python train.py --routed_scale=2.5 --n_kv_head=1 --vocab_size=31745 --norm_eps=1e-06 --parallel_block=false --init_std_o=0.0 --init_std_down=0.0 --weight_decay=0.022 --decay_shape="linear" --final_lr_fraction=0.0 --train_tokens=454300000 --steps=7740
Below are experts of layer 7 (counted from 0) of a mixture-of-experts language model. Rows are named router (the router's row for the expert) and show model dimensions 256-319. Each number is 500 + 40 x the weight over its row's rms, rounded and kept within 0 to 999. Numbers have three digits each.
Before each expert's rows: a language model's description of what the expert responds to. This comes from a sample of Wikipedia text that the model never trained on.

# expert 1
What it handles: Bare spaces and opening brackets before figures, in table cells and infobox measurements, e.g. "| 9", "176 cm (5 ft", "^{".
router:504532550508501489442553474510501484539628488434527516465492462468508521463551459500521489465545493484580510463450469549466516542438503467501532460502508556500507572546425498464505497513561474

# expert 36
What it handles: Nouns right after the, a or 's, often before of, such as number, population, family, one, version, variety.
router:491483561517519542455495499503486462498487506475513533578522517482513557525514539548461479531481548541561518519480508509516494528516466459486421418542401515501535523486510442446516554545514571

# expert 0
What it handles: Word pieces inside Latin genus and species names and author citations in biology lists, such as -idae, -ensis, Species, Genus.
router:496484516481518545491473557562489568563478493530508527436461580560532576459548446518482528481491475563501475566509495583449503456449460460528526550546457491504520524427443580481491429470530505

# expert 30
What it handles: Opening quote marks after called, forms of was and is, adverbs like also, probably, and paragraph or heading line breaks.
router:522527481512459458480523488490505514452493525448492591486539406511522456550436517474522500529509491437543490493493477527502491515513562533514568515513548490460454540450564517557453535470547465

# expert 25
What it handles: Final vowel pieces of Romance, Slavic and Hungarian words and names, like Estrel'a', Aj'ka', -idae, plus decimal digits in figures.
router:508545526445541478505506521454489508472489479544519531496541501502489488533439522483533576535505501481469552554507537583540520517431526512554513613503548510590529445503562428512492524416539421

# expert 37
What it handles: Capitalized words and pieces inside quoted song, episode and work titles, e.g. "All You Can Eat", Love, Me, "Don't L'ose'".
router:530512478528508490405472433474428483493485577539463496462514579536572424488467507473506594500416431486481407566420460420480533549446495496540487507488444508509514470512466474529484507569465533

# expert 10
What it handles: Periods after initials and abbreviations in names and lists, and capital word-starts like St, Dr, Robert, Co, as in R. R. Brown.
router:455516499532444502558432489520558491501511460523532569494504512486460494514501437566436498574541502552517459477465488558522576459481471519468546464515511428454567530424402488432461560520564480

# expert 26
What it handles: Clause-opening words such as that, which, who, he, they, where, especially after verbs like find out or after commas.
router:528426504456487512557496509461530488440567545486502467513500498551501478570520510578555525501526484509450583514471494518482511480510506531508531519502424572437481515553505432475433474515476515